python train.py --n_layer=8 --d_model=384 --n_experts=96 --experts_per_token=2 --d_expert=240 --d_shared_expert=0 --activation="tanh_gelu" --moe_layers=[1, 2, 3, 4, 5, 6, 7] --router_score="sigmoid" --normalize_top_k=true --routed_scale=1.41 --balance_loss=0.00153 --balance_bias=true --router_cosine_scale=20.0 --init_std_router=0.0109 --lr_router=0.0019 --n_head=6 --n_kv_head=6 --head_dim=64 --vocab_size=32000 --norm="layernorm" --norm_place="pre" --norm_eps=1e-05 --positions="learned" --qk_norm=false --attn_scale=0.125 --tie_embeddings=true --parallel_block=false --init="normal" --init_std_qkv=0.0206 --init_std_o=0.00514 --init_std_up=0.0206 --init_std_down=0.00514 --optimizer="muon_variant" --lr=0.0109 --beta1=0.95 --weight_decay=0.064 --lr_head=0.00669 --grad_clip=2.0 --warmup_steps=200 --schedule="wsd" --decay_fraction=0.773 --decay_shape="linear" --final_lr_fraction=0.0 --batch_tokens=262144 --seq_len=384 --doc_mask=true --train_tokens=721300000 --steps=2752 --dataset="wikipedia_en"
Below are experts of layer 4 (counted from 0) of a mixture-of-experts language model. Rows are named router (the router's row for the expert), down (a neuron's output weights, with its number) and show model dimensions 0-63. Each number is 128 + 24 x the weight over its row's rms, rounded and kept within 0 to 255. Numbers have three digits each.
After each expert's rows: "raises" lists some tokens whose logits its average output raises strongly, later layers aside. This comes from a sample of Wikipedia text that the model never trained on.

# expert 70
router:056102127144129104128104078115142123117134093155118103095146083132165092156152117138124129162134165110139162116145126127142142131133116112149118189126109092078126146162108165121103124114128164
down0:112107129161136129137160153106161181172141104129125085163124172105132139113157131138158114128141148122170140104143143114140120106096089128109155105127147118075115126118090125171128097149143121
down1:147109127134110101072120184120134121114083130139135161116168118139143156108164160167139101116083138144148100144106157130115141102059138127139161091119103147125092100124109131126176102144135107
down2:157139150162120081126120163127085138140090103163098152121133134138126147133117137178129166139100134142151089167135124120127138066109124122147133146103148163139096100151082138133143102140113091
down3:133136108095144066076122105129083082147114093182161144104193127167091156137098124154161113102087118123120124129125076107065127122147103124140131089108152115127125151102103110138101160118119119
down4:113096128148141069116109123152182143135141134144085133131143114084099131109134130128137129138061108123121115111143116107120162125132123174126092109104142118146119131133154125095076107138172115
down5:076131135135097146110095111140119126144104141122135176110136120167148120100107123167164121104139139141148135125176077143100106142105133145163133143128122118138156139146146100130124104075164181
down6:137127110120101134125120145117126145111136105124100111139162125146138137125101128128158068131090075139138161129118098140107118139182074127092129127145166104138141133126131135118147143167128147
down7:160126137136103159161142115125182125158119104079136087156096115105130109119109149151143150179151112150120134140166138155089118147132170150152120106116155148129150144150125151152132117146117100
down8:123141114101144147165149144146147101139121116087161160096125149096093126149136164091089109151113110111106105088104114145156133148121157126167127149117162140091170148131128098134147140114127144
down9:140150157121129142101113129104141144188144134139106118126136107060103086125131158117104149141110159141125132146149124137135135165163123128115119136132131138118139117102131105101132113143133118
down10:118115162136095147159102161162170133135116124143085139123120064106127156159128121146169097138141110152149151169139129130133119140118085166111137161124095093116100152152139125099117130128106101
down11:142168142128128168122175126175149102148096106127119153106125133159118097096102126123145117135129078137112126105111137119124126111142128135126122141071082155135211109189173110118183116120138162
down12:138117119094125117081112104113144145093127150121148152139068174138145165158098122115112132113135137122133139100136133147118123176156121151116143127115080109159141166138145139132105098129113167
down13:150127153110105089129089138104134090152161164127134149139124120134154161151123119134133165190141122149168137125094167175099113107130114118121162137114184058112137170130113088089141138106158101
down14:067087130135155126180153123111103128095083115107130139132146144129117126090123149147153111099123166147143132170139173148118137112163115140098132127099127131157129116092107095100126118153133161
down15:129114052133144116143139099151110113128107131122112125156119141109105109119113131138109104184137120143137140140123186093159128110106116155147148118101125125116177116088142133126121094128146166
down16:155105165078092142147111136124147172150116162119152151130129085138110129130150075133117157135120096163113124134137139119089115167114129139156099153115136113178105098178124134114136133120102131
down17:119159152092123144143164051087108111154136164131116122134110119096102112094143057150132093118105120113139131153107107120139141066157122161151104151164111141157133152133130092123112105108156117
down18:146134075117126149135157158147140123104102129118072124110142158109126165136078087142082105112132151159096108130168135127133132117121111129088123122141131169177149179110135120103130124099123125
down19:134135141141160131136090154124164134137093142137147121119128136139123104160124139129104177172174093136117146129076133158133172116119120134152172112096104132168136093110137153139146097087109130
down20:116152099144111085175121111163139143148141106175094142146097130125135132161137160124131112117106137118135159149135134110140154114101133128143147125122123122142132130123120134135133109133128145
down21:136143080128072095139153123137122140137124119130080121137129126147143129141108074109121114170115096140142148133170153104134137129141070129103102162144150137158132081156116152146150138143128151
down22:130130151129123103101128132071124168118128142119144152168150145087114132100137090133130132088128111122125127080106122120131061139132106145083116133084090101108136119091112139164110133105130156
raises: "ine", "va", "in", "ved", "en", "inder"

# expert 86
router:101120102113117132128156129159109101119116143141110141115112151142171136163172141104138142116126138106176111153140152107169162138143124165114120126104123110083100122121133202096129118185170144
down0:136116132105148123144105155118161140137131144147104155170143136152137119168127149169117064193060149116113101118147109113110117133115133117128089153117116138114147129080161113137128152105137171
down1:129146142100096090174101131133113136128124151147161129164122107120123086138152116116115123159130166145131148129123116128138137095142129092123106140156140163127128100138132177115104097073106130
down2:114101143100127108174133146162099104152162161162146094120154150109114130111141093115135099064123113160111164110121109124151145133138094133159164123107111146124078153115163130108148124139143171
down3:147151141147080081137115158121122092115138138120133119116141078093122111154135128167162111117105124125154146111130095127121102120110151111166119151141147100112130144117139134160131115111141124
down4:174131175125139107123137157134150103110133121141188146175124182122116138141127152122147147142143111158147157083087118113136160078118146113106162124139108100162135125154127113113121131162125153
down5:141111112170112168179115154157176135107156117154110149109134101185136130088108114144113162171104112084089121113128121134118153125140096149106122096110114133170130142132158160106125111226092148
down6:109137130150124119148147155156119156110128119150169095148116101144137137109129122122135070096124108138155154090140167164111168097107117114076101099154128130116157149096102110131146114117095113
down7:151157097153124138149147118131160139100177151126115138100133109161153150140100081106123139157124145137124140157096138132126111141118116185163154132106140146101119130131147143152152095096130145
down8:184146110138138115143115139154130101150124177157145165132132068121112122146122118087106215120198100109093187135109143139162173133118148128149157124167193117096132143144143122140138104146168135
down9:136124139115139145163124116123150099102141149163128074126109137123106142122116129153123146099143126136148130137087168124130125103123124150133146129132143129120116094156137063115157167136093119
down10:126115165107121090120131160179160157138161099117128108130131104128097147136160149113127115153149118149150156162083115111145138086132164107095098130132134167115143146155101151132106137074156115
down11:145105118132111145122116158097119106139110160116140148133162138092187112156152129121152164101121167116112134131133155098124163146109139164118132107115118146162101068115121085134167120104141125
down12:128156135083109103128122114146156126126126153127128128081146134112101133153102130140187131145163066147140134116102160083129144105133104105121132161131140149127144111127149105134151088100117134
down13:100139155110150135112154132148117157150116104125104181150096155139121095129165129198121105110114117166118135131103163134121097094120197096115125127128142097115142147129136124139115154113122120
down14:134104143138075161114150105124094125112147132167106135153124087131096144140132157117126171134118167141116147152100168109089150162149124104098117149173165089103123164163142147122147119120121140
down15:127099105114166137155123131134148143137102122184098124116122173154136145158084125148137129134091104136129176084166085103122145128134124149102104089097112141141116116140143132095137070130090172
down16:075122137108108140131144131112096148125102129166110145152118115124156137134143137124166124158085115102141112143142113139112146151137148171153121088141146138149134127123103165180162156134153121
down17:162111152145143148091148134109135143116150118154138157173167145158169113111164126169138123127132083119115146174112143146190103160096143151171135134157117174105114143155064167182118099083149178
down18:103110182123096142104107137124168142148150101144132103133149130152121082125116115131083172129124131126095138117171125082127135124137103125149153120119127143132131157114118123108113151104128132
down19:145147132073144132135159115128180126128112147139100152164155091124123118142141116132138173183154124122134121134154115153162097109152111120090131116165121159081114159120082121113113130150128144
down20:188099127111127134176131129188125140100075112142117094153171131143119130138172114117123146151135122134129130130088132148119145132163138147151116192116120103088127101121145119071121152156143167
down21:122166155104152088102158148122129138095118124146158094163118115127111096115137138176140117155105168072121105114131105169120111140114109086130152137151106102129133135122122134100117162186144134
down22:144129171136120121106116122096135128164107093111156126126085140145119126150111078145124149104116130134124136166111107113144170104086148116115151131130185132180153110149128155117144133138104097
raises: " the", " other", " a", " possibly"

# expert 6
router:123137115104125108127159083157130121070093128158133106102121150065145073138105122081134151118168116086093122119111144106105134159167123168136120153122115107119120123142146136096097133137120121
down0:087140114136137101084166112136120171153109112157120095120085129122137159160102135171114151107098134133103139149107160124109121129106178181128126144121112131160142105113081086095123106145159120
down1:101140153108104092125122103114123147126096131137134114110127142146153144140115097113132075133151105099101137145158125117173145165105093182146099140118154175171135117121091116152159161127076122
down2:149145142139113125064117133113133095198128111100140123161105116143122174138132127116141151118145098146140134135136106106131101134149132126134170140131129117104152110143112107113132138141079147
down3:140122129108118128130130177137095108133137169160130155130145123145121111151156131154101103112127132132116147105147150105133140117134184124124162122182164098120130094098131162170132153112145092
down4:081106158128155126141114144111145124125128115155102141147129094156102116138138146082118122166147117091127093153126188155097166150115091080113164131095127121179176139106116098110095119140122092
down5:155129143149114147118120124129135152100161129173147106141140122153126132133145131144116097139150133103118125128108119135081090137132130131081212133105143099150090125095103087109110195149114135
down6:129105155153118091121145100150108124138135164097171173156087111146140180082140112122102133146152122137132148123125181110144150110085147134130179132148190139130127109110113156104148134118130147
down7:139191132075128145138136109110117149134149098136116101151123120132139092178107186094139121145105126121111155079118132130121130144131145126131134157156153137099129090153140131134146160130117149
down8:080197087121105132151131116101117084113127152128115157130101150131100133145145141141113095141063141093112091113152111139117128114087113123150160165114119146176143146173094112127167153163133180
down9:112125133111129155151147102162157133161122139105163107125118092132142137112103125106140104142107182158101147156083123128121092129108119125138109128168135075098069129055162115152155135139118101
down10:140112143152128135163142126125153123134133126112094139122129165073088105150129141109155125114138088120140114107148105077167119137119120098078113141131161146164128099116105130097172109135103171
down11:090114115121077146152186139114135136115155142112138117140110111206144100118173117123176137121174106126118116155149119119156120143123159105123184141093137154089073115152121104130135114140114127
down12:122159098112132121155087094155116137105122147083126162158129094142130124145141107121130097103174116134144168201102119129145157120147148113158117112117117130146082093143162107140098111174136157
down13:115098150106134139159111060134125153158143120135125143099134099111117126109097152161107125093141119079144111122155144146140137111088141133107165112092180186142159154144132113130177117145142125
down14:139118181115103117131153147151093166161102097097115161143162109118141141100146151140105124185132116118176114135118096059155090145163134107141143085107119105120107094103139107117076147119094115
down15:166141078112111097132129151145141123123143128131121110151099132138148123132115112108114136141103106136134148142129123073110176173140132175131146140145125142091119118083134125147130164132106167
down16:088120119155170122116100125112134174143138150156097109141075178109115151148094120098130143164128155170127139105130115138138152169119143124135120064085139115152112134150097112114141153133173090
down17:103110139127101125096116126130127170139170141104163162100144131142145166126106115156141150151130160115097121148161118135095149132141123150098087136079139098165178115122113156102103128097098124
down18:169114117123132141138149087173124067120163073111154113134121140118125115132164147099104107134144115103129104120138161121120113122114110050095131111117150124168089131118156157124127146115122133
down19:129137119121108146126162111135135129110130113110151122162114125168132135121096156146077108111140102091154110072145076120098094109161128097114111113163155126115141115124113116129125105133125143
down20:119109140137106145085137134077154093105139183106140135165165138121200170162193104113153113107101125155154110169114096068135185153144154103126126125126135120165161107099153103162079140164173108
down21:149162156168143099125148129139129151100156110133079101112137130114123120083107134149102132053097112139149165142150145142137115137152128125140105134123152108138125121163144090110171082097068163
down22:128120148088134169097085110138136134118108186137118148145136080141102151119192152126108100192102151154142127127158109122141122138129149133160199161055099176161128145147094131104161131114136150
raises: "a", " |", "\n", "---|---|---|---|", "age", "-"

# expert 3
router:107112167110139130130126158140107127103137143152130113108130099111136144145105095123113128134114161154136117120151130140104176124080081117151100126110103120150088133150174100079071131159172093
down0:146125152122150190143152127181131135089136160061087139098160119158094093165122092083137124100140116139157123119155154149094114139097101122176128136114086147162165078139146137123128122145129123
down1:104153132156127105140127130162086140096124123150174118123133109127097126153151124126107156096088151100125119144093114108123113150118164114088173107152116120133131131164106127103129099088140130
down2:122163136130140109140146124103135132109140114091130112127137150148120139150115117104140106159140147160151161092143151133144150123102128138145105125124144151137138103127124163113064114107096164
down3:108135079132174113117151091097118118117128140127136136164131122142132133113092152120087087149130121133138097132176083112139121121093179117150144114122106135117172104122134128143128155161130065
down4:104115125138170127142104130177136101149106134136140096099104133154164141126139117128133137151146157154119134114162061141090130141116128164123130169094127137104166151128163139128146111129125141
down5:111122104125174123131077118143104138147102147124163090108160114105141122132114136100136168055086116135125130148123115123140122139091138149148153146103133120102150124106152121140142107076129158
down6:118125131133127113115132134123116124147137122122096120105112129130138112105089135120153135110136173160093133133126116109171150126092105131070155119119133138104131129147086140148104148087154106
down7:150144127132144087138120155128124140144186102119122135147095112158108140137099106113163132126130087108157114128117151141108120096128096151118103145170109123097068148163159103154183075123083153
down8:042141174131142132109139146058133150153156145132136150112157104125169135110143107104151097137156122085114149155148117094107121103120134131114088114118135118133093127116146132101135126137141169
down9:107124129112149185086122172121183139134130131147142152164135114072120107075159140145087074120147178129123126088134078095139135145103108138106143118128124112120104117163087100141124146135099143
down10:116100116114130144138129124115112131140160137145119118144146158103128115120114117101083154144125109131180131123120124144092132127130135120068098123118127109149122129126156116195173165154132183
down11:140132077102138115140106079130141139141119153119122138129146133171113108131107077112087150108111127162187074194129107142108160106082101145138107155153116114137137150125122143094116124115140073
down12:129154122173132123126130176130134115165111100134117134097182118185122116148104088072106173092108142120138135123144096100097154109141122124110084098092124143118123131110118124106105135095111132
down13:130107151146165119171177076153145122117121134179130138129113102134136115107156128106128096115139113131113111161087107119112119107154142110159083163121129123108127124113106101070140116093129133
down14:173176131152119137157162127141138170131097114115120170090130137119125149130089108101126136145131121111106135111163134154123113140117142176122156110128141125102131093147140125126121156106141171
down15:143120090114098150146138098139125147137139130150086147116118158124126086122116182137115142112094123115077143137145134122095129119129143161115101085121104100148163125109134123132151101138144117
down16:166151109105120144140143099100104134126087124156108105136090146109133129109151120104161128140125101122091147117115130127186130160134099145085118133140120117147165147158124124135151136107091132
down17:129093160190120104141122144141128163125169073150110098100148101148123135144098144093120135119120094154103167099094126143135125134114126119108153160116119154113100144130133122150089124109101097
down18:154124139189107130120138108130116102099132116131128135107128115108114139096108116123111120162137080140057121087154103147103128104122124151164131147108128102107160061151125102203139098122128138
down19:143103163144139144162141131099146175141074114142095141111135134105105151101143111115152136157126085162137160101158071149097107112147153136128149105115093098142126116164125163083166106113146127
down20:134125131116126131110143108146141145143135104123111133156116111164143098140127158144176132087123132149134139143069147138141135125136166134148128078153166109146180103119132103132183118140119141
down21:134166119111134182076129148127129123132110166120120146100165104164119151164094101129114143148095132112114084130174114147136174148140137126140101104142091108184111138131100135094106128091114146
down22:144159149137109076112139120135142157122137122120111099133173149104157087123124136161144115125098175130149085115150122140114102098115110136159153096091143109106150144164151085141105127143107135
raises: " not", " also", " run", " drawn", " given", " known"

# expert 65
router:132133117107146136103148133118086145097119137150123136125138150082188095164164114149120156140127162138123103110098191119150142181142107147155146117140140100147094142106147156137083118124153153
down0:124133124071135150128147123167082131133082118108123123125132114146130153116155087145124092117155111113107155118152165130094161117114174172146112176093116128118111133136111142109158100185200123
down1:155165112077104143153097130114157107129143189126124105131139155136121134152176138119144129123148166142084136157150142152111130094191132152080139099171108097119106103137121142106134099157116163
down2:157142131074143130158141118109085136155113145104114151124117114166143157152089187160101117125152121127122152130089116148137135187109145143143163129120131168136142142136146139136086111125135146
down3:117145127132125201114134124109133101123166108183151107117133121088098125111117163136133123125096107128180098133130117131159115153142090093120156092104118094136121103132155130158135100127095115
down4:127134161123105167126156114108125129143148153108111124080089146122131120126157103148092132119106164104127110133139155156133117135107117150094131182121124139146123117087143143170124115121121170
down5:104147096099184147157140161107133089126133121126115138107133104123199115137148119149131140146146128140120101142109146172093131113191130121137120153126161109113150130121135114119132150174148118
down6:126098101136153113159109133150099132144132146112111134144130128091165150178145132115130107104133112129124107086158157137099142144141128138125154084114117132118136108106108130136144093127163142
down7:151097107114105161151148112144101146112135114100122131161120146135138102092126116112139076132102074127117097137172129120121141119171121147123151165125119116119134132103095121157090124157146142
down8:163102099114125110104078093111150116125135135107195140125119188138164134150117182156130136137143109100133121095115123100115162142118105135136101089129161154128136131126094127155144130192123087
down9:105104119104131172156132133104114155113133104147108127171112117110138176131124109099172136100165141121139138150120135142142136127107156077123113130170120091129140126090125147130124142134140113
down10:154140100127156123120114133127143151157135106117160152134140110138127159123096136087166121079156114120118083091117098119115156123120150106137148071131111117108080134170155150166139146130108127
down11:148095110130118152146128092175074084123133135158124167168091143114116128146110160118178121114132155121129150098113118105106140107128129126142151125106158137160147148161130106126154119086105159
down12:157154146175087123132094158096128149106122097104145129162144172128128144144110099142144135114108114151140145118111118117150162134147112135133128092140188116173103145147113150151132112150112159
down13:114154077085130109149107131127145130143135093131120093128118119113129142131128124119107119110121151105111115080117105158141156130128111158129134150138079096121142103137158192123164105097117147
down14:160096102145133126160124113102122143108098176102063113112092157146168096117131120135138136117087136157130121127129125100131150112124151131108137168136103101173171105131102111136122146108141160
down15:160147114119136117112169130135136110146140151126127131111116116130170103117105151147110146126105156119111093121175123147106094120120112158130124144152132167162124087140087121096110132132129120
down16:149163149137137123143136128144140120184160092166145121090129117127139099159113099146123146155100154129143124132113129116160092116136107123105161137115094142129141143119129155080113139116160112
down17:198102137149149129114086174151200096120083079115095136126150123123158110096159168107153180116135133142132184135156136141124121153157107178150173126110125103174123157120154149141161140114076149
down18:115145116169077164104145123165138106117151098156108132127129149212121077097159164115099180123131122142170131152133095120135129095130070168126143192102101123146163089118133108101176144114111132
down19:140145152132072122137146131152116115126106151125063164171115129114095159130141117094116144139111163112119122121104147135133166057087120119154141155120155138120114099119088130110124152131072137
down20:110075135112118137123142128141146134157186154123123126137130132080104108160119137121123132114162134150097104159151093102127122137133110153095139109125112097108163165130160139154133151127174095
down21:120130122107062107141114144146175133152107109109122147124116131117103134184127102118069129127147147170160133122182122115134127130105131130108115061141145071160151134161141124138166133131141133
down22:140134117136148144155124125106094127120181155137103110129143122098103114115102138104142173130123097129124171105140139125098114149152160108129127115085109066129131133119135101102168092128059138
raises: " years", "%", "–20", " months", " percent", " days"

# expert 20
router:135113179137180088148115121155056128124099096120133176099092076116142094161139123137138141126139152108078124135106121139127143130100094148145128138129086175106126117106128101106095114124177122
down0:095139101155092142133120062119145137117142131160177148133164096103111175109166162169150071126130146150163074132094161128130108124142135124141144102136132146149119107109095079127117123094119110
down1:093109150094154097096146093132139110165124095192070163092102109125139135152144079115140132124187124116140142153127155114146152116161138137113083156157068140120172124143094095130151133114114129
down2:154110123149133146137138160130068154148107109144069112106166127091111093094119122152141147135134114145167111140125126113160112153160100124156111140149136132105111088147143128116141116116142150
down3:167130156094131115154152131116164148140097108091130120157121102136144126129190181183101136146165141133117130089141131141128156144120169116161158083102138128064087134108132167103118128149143095
down4:117191150149131120127121110160128144105143126143116178156156113134111153113134084168118146096151117153125130146068142097094112130145078147065154066126122105149169112099123170140135132114143116
down5:163143123123074173162134135116102101147149133129139121111111100103136122194156088154133107154126145146142072113108145133127130136157113162151153141148101117133147115166154112087133123143181170
down6:155178146179108152110195178105102119143133120134095109145101101104128088099148123156096144157142112094120115140134133127081084108112154129076157161141118123085142132164118094098126104099128120
down7:152148115154110098148169124096137121141074130124107124134141103119133115124141144095134119114138101118165167123141132105106167146106143150120072138188098108136091146084135167115107138135111127
down8:128137124190110173159149124140147136145161148155123136112142103105101166100147140149175130095136100144122104132148121153128148118141141170099133100145115141109090129117114129111130151138096132
down9:112110110097116151108121174129142100114129110085136124141107099129118157165128119106082127122107188125138152121113145065134140133092149097130153107133093104170084151150105110136124145133116106
down10:087157149142139156143152135181118168129137082104110117125106087137106089141180120154129154139151119154164096129138079120140137136106130159139147123117118114127092137152125114156129113121082180
down11:131134154128109137129124118132133117143123145104126135134096141140130140102101091176109140163131091148097145144099106096110063096103136150143086147124118126134125127116112165135083146082157150
down12:101139150112094140137139131136139098160090146135162128152098100154142150113117138080121134129138122136162169118123116138138118151151098134145076101144128100095121105142111088151123132123098100
down13:160132143094124093126094088092150133145180129101157125133084127121137151144121126120129120124102135161085159162143128161131116119110139134097108118127125120147142162150133077119164142144162079
down14:095113129097130131136117162126127102129136116126123099133151125122141174144105138161125113108108123111142127144147117166117144132127123088118145093135140123108144127139168108103141106147140166
down15:138161138118174116127137124151137141112144107135145118106150156168105136112057174150129161129095089127170183099122142118139106136157070125111140128127114074114089126122138087100114105115099138
down16:085107120132136109111147158197101135151098115108118155098139114180133126105109139157106158102164128082136116141118156136125165139111134135163119087145138107103133138093101163127175135105138147
down17:107132100094099181079174167175113081126129121144125133125133118083109156104156118132104104180078114146105167130130131121110115138163109130128118109132124132177111120115143155099135150085132149
down18:122159128170152179154144121134122139115108117115143123187126183142129125132112152131135072166155135085171119128096078111166133112141190135158155107131098148151153133130086153158110134131143107
down19:123144153115130122109102113088154098104182122180103124128146148123138131107119104112147134140119141123108100087126087123120122078148147154122116141167124193111131146147129122113106112128106127
down20:159153103086112154128101116154136119079134160110105093078110142161116106104115102130156138091154087159134129107098156197170132082114144153141150100121109115135136128139147094074145126100130122
down21:129141180117131140078105142119147138092063138143124136106100169097120094098132117158149119143142131168095107134118125124097169169106128132132177143155105145113133124126128118103133161147149117
down22:119114148138079145081112151112159087113148107165139101096127096113154130157119137131216144115142113136156143101120120096129130176147085105115112145078125139144087116130153140168145168130121157
raises: "'", " and", ",", " Du", "-"

# expert 91
router:095113170107133125109148141133135146081098160179091156096123139095110149150109097094122138163106119137140100159117131100141152157136125114153122130113128146152127103139119071122105111135186120
down0:114118137109126106186133140131150090119106116152136115172118161157125187132117110119116140138114119145105149128126140125127163076122152149169121137112080152152142112122155092084137096104149119
down1:153096171081139092176093140162139105137117133151138157116175131131142148124120116176165136094109108143067123165156124148130138108131118148125129139119122165147094086125106140167126137163089156
down2:066146126124097137159109121110143122112149123090078143151135123138124155108121134162098134171100140169177095125093108107106148128091139136097130123146127137092091131153115176116155125173093157
down3:109112151167154140090108113190133141161152122123125090162160095088113091069172139121149140132097138155104182110095163129153123117128158126156174128100143097088151142159133120122133140126139159
down4:145161108138115076112156157089135138152157158149135140110122113110133103130165140170118133104155121132086145164144140113124091101110121131112185118105135101116146152150141124073135104125136101
down5:156109128124162113127135127137146112154159116140081164109091100126098128108167088139158137104170100130092169146105132092125131131139153115152148135116142131123154106098120131125168160132159109
down6:117087078133120136151132126121181130140115101173135116131123147099126144159153143095135117113148136128138140152152128114104097163142107136142154119121139125101131094159170142131155092151105138
down7:093128137147157150134157111086135141168105099097147096132124111136133131136138166140157108123122119181135139148072120159113119135165152096146118115133155140137130132140129138188114126130151134
down8:108114170110078142136154128089102131121118137110142089130150146155134132144105117110101133108150043160120129134106141098101112108146101102115136141100115109155130117122137135137105103100115097
down9:158128143118127165109127110086147120098114138134183126092140120129122129143112113154130118118165090100076155106112136136162115134081153166143139100142117121118115176084125120107140106066137091
down10:153121121140137121155095143109139152128180152145083130120124114125110126143126123102138132129137131118078129184091152095108116086119098147128133147103120197149107108156128095141124120145143124
down11:100124187061126094113101131097180133103125107110151149093162155102182107152096122113113110144125117119099163121121110113128119143114127139165109148083130131104167119124102153188115139089130112
down12:126090094172143153154129144173138116133113134154125120136135096123104095127122131204139083128110118132084119113177129170124130126128140129145142128123089135141155147150141106210139151109125144
down13:136121112153146101101111140126119166108134129126103113131120126150099150120105171086105132113130127142174122138139142118124162078131122105119197168118124136157130170107147145139141144109165122
down14:172125146102140123115126120146152110085126089121123131120129138176153130114115146108148097125118100129117114153118121122149107121167129146182103055079147097137169164096067144149098135117158108
down15:122104130085116135100149168075154126128159147098137129119126135132132140136112169174095157118120129147109119141078130147131085135130102175091123090159104128162171128100172116114130082152126104
down16:161145167147072130125149173117089150142091097146136127084085151141174133126118146171130123144103110128124068156120126147109151142122133186149102092107127126090174140177118098125096123114158128
down17:099126099122174145090124140160136168119133132137116132120108135150092062119130158120094142117143165138116093108149121152088138123107137165148140120109104142148110108144111085089106172120114147
down18:133132085138132093132109101117142145137144139152097091161135150157110107144150144161128119110097085138130119105133107117112120143100099143070125128144143141144112085163110140135138061097116115
down19:106152132099099140115106147086128141126089137141111137127130117153184153168115126149106133099118154159179119140135100123108122089106158117154102132127133139096138160136146139107110114116052147
down20:161099102117100121117136115096145136124080096107070113117107120145080092142145131059147154132131129110137137155105148074152132157098087155135121128119130123134114169098142121093148156089146103
down21:129165108132106103117180132136154146104079152115122105115153113132078155123105099143146154120129181136143094124147093154146110158104173133149113159164133117130148151157132107146146170120125173
down22:135101097116143138164141082156124116128138127107112155157082111171115126112139095146121149091117134129162109196174141142137140093103159109131116113131152129136065116117088125128121148165107144
raises: "jan", "la", " du", "han", "ran", "man"

# expert 52
router:117104129127114096113126111136121132134123141165130162147101095125128089141120097080114154147126144106134112138148169068141121138117121146095149114160113154134112137121106106101115133127153136
down0:169098100130134136137125117129127134077111137108136129113126122184131143121169133115099098111104110101115177116110136146160114114143099121162160116111122140110121168141115108136152143130166130
down1:118100127141148139113155145151157124102100142126098116129141145178104114127129155108161105162181123173186118117094184107120135156120122123121128123118127107116146136125129163100137091167128133
down2:136101152128106101104134146071059095159112133133136108096131109118136116107097129111095159107133156149150130146134122094143140117150163139111124103126159135138077136136152147140152101112176149
down3:126169124141127089121131147089151101125154138106099130146104149120102143102170156128165129103141132093129108120127129120093128100172140139108085109169098136126119139108119125108103091135174096
down4:124143115120140138095124114145175123133147129122080100125119134130128134098124068127156099144145134156110091153138154092146129145107133112095142084141117097150170115138124173163112155101156107
down5:089153125123140153131097090130121104100117137133100099133087112114109154114104106133092116113140155134149124125132152125162170104121107116129128138129155126166093133097137147140119122120143171
down6:111081108136155149108125140107101131127137125114132149111159068124119113138114135146109118093116130156129128087134151163130133064142154081161111147119142156142128119074157165097151115143088123
down7:102089144100173118151095172142117108073156130157136117119117124112140158125095115133158124156117164148142098099131140113141130103128116140053128098104149109104135120093208099158120131126135104
down8:139111127147150160150098074113158152133089150136137130111119145127114110127087105137101158146095147101132134122148093111172125105126133098131152116156119149121112143113104141154109122115126121
down9:109112105143143149159138070153120107132134140115136127115123139165151086126128140064116161159114143147148128161167121176138117113123113102150129144105128130144139112134180096052121110125096143
down10:065141159138150141099135135100140129139125155114148108113125124129117142125146121136116113165154099166179124108148146126081150062133112111096114154073146116134099178133112121109139145098129137
down11:151122141104148119118118130168138137144141104134123099113107118103140090126107141171101132132116119116138141165089126152142100124109115156126062161133093146128124106128100120152163135149143112
down12:130104140122121130122123105181140123128126139125147119127105107108119116103140163123174092114142139082091135131114117142124072119105150139133117101116095094134105126105124139138095103109112099
down13:114152126105104152125155158145146158127175141103141108118156112098150135129168105121131131107162081109137134114094127134114110091164126172146134095091121158098099102140169100118140150107095128
down14:132128167142111130117121110082117064100158098162139127134155134152122132143151119118133130162161141183150128137126096112160139179110123128090137128107132095139167146081122184153101157093118051
down15:096124129122096152088107118103149124129145125100188150094132135127145112104124091140082090124126100122138108139126151117126132135142160105132115138143123077145097110104125142157142127112130121
down16:128057084144104132105116119145126097145118112157091133094151154145141099123109164060123146125132112176174143167159127126123177156093118128102181129103136140136132118124156150146123100122130132
down17:120153123131134097118097116157144156135160140115102129125081121146135063093119111099130137106132097164142079107163110195140113133131125130142150132129099133133130124144105127127152138148111120
down18:157163122135132135157138090125137110182073125123141136128111147132143094083134156121118124120136118128078063127153143167115092120105136135058128123185128130136146118121098145168128154094092123
down19:137136143105123085177115145147129087130152128095114124107133124140139145144131119166106193136154126123112119138158150126103125155112146130122140144152150091111130146088090136189138078180155116
down20:104182104116153146150115129152161137144097115106166119157083146125138107112127085126169108117100103132151139137184057148132114072120162141118145168099093173134143113130108136121140112141149138
down21:161128120128110154149128175175112108148160095127128112135104124091182132099154114115141107108117118137162088145133143122126143144099134156070125154121092143067112161149085161155105119135154127
down22:113165150148082115143109125120144103109148125163114138132184131108086131134134101169116141143113150057157144113122117141163093140132145130123120121155169091132167125103093155107164134152117158
raises: "ade", " of", "ija", "day", "a"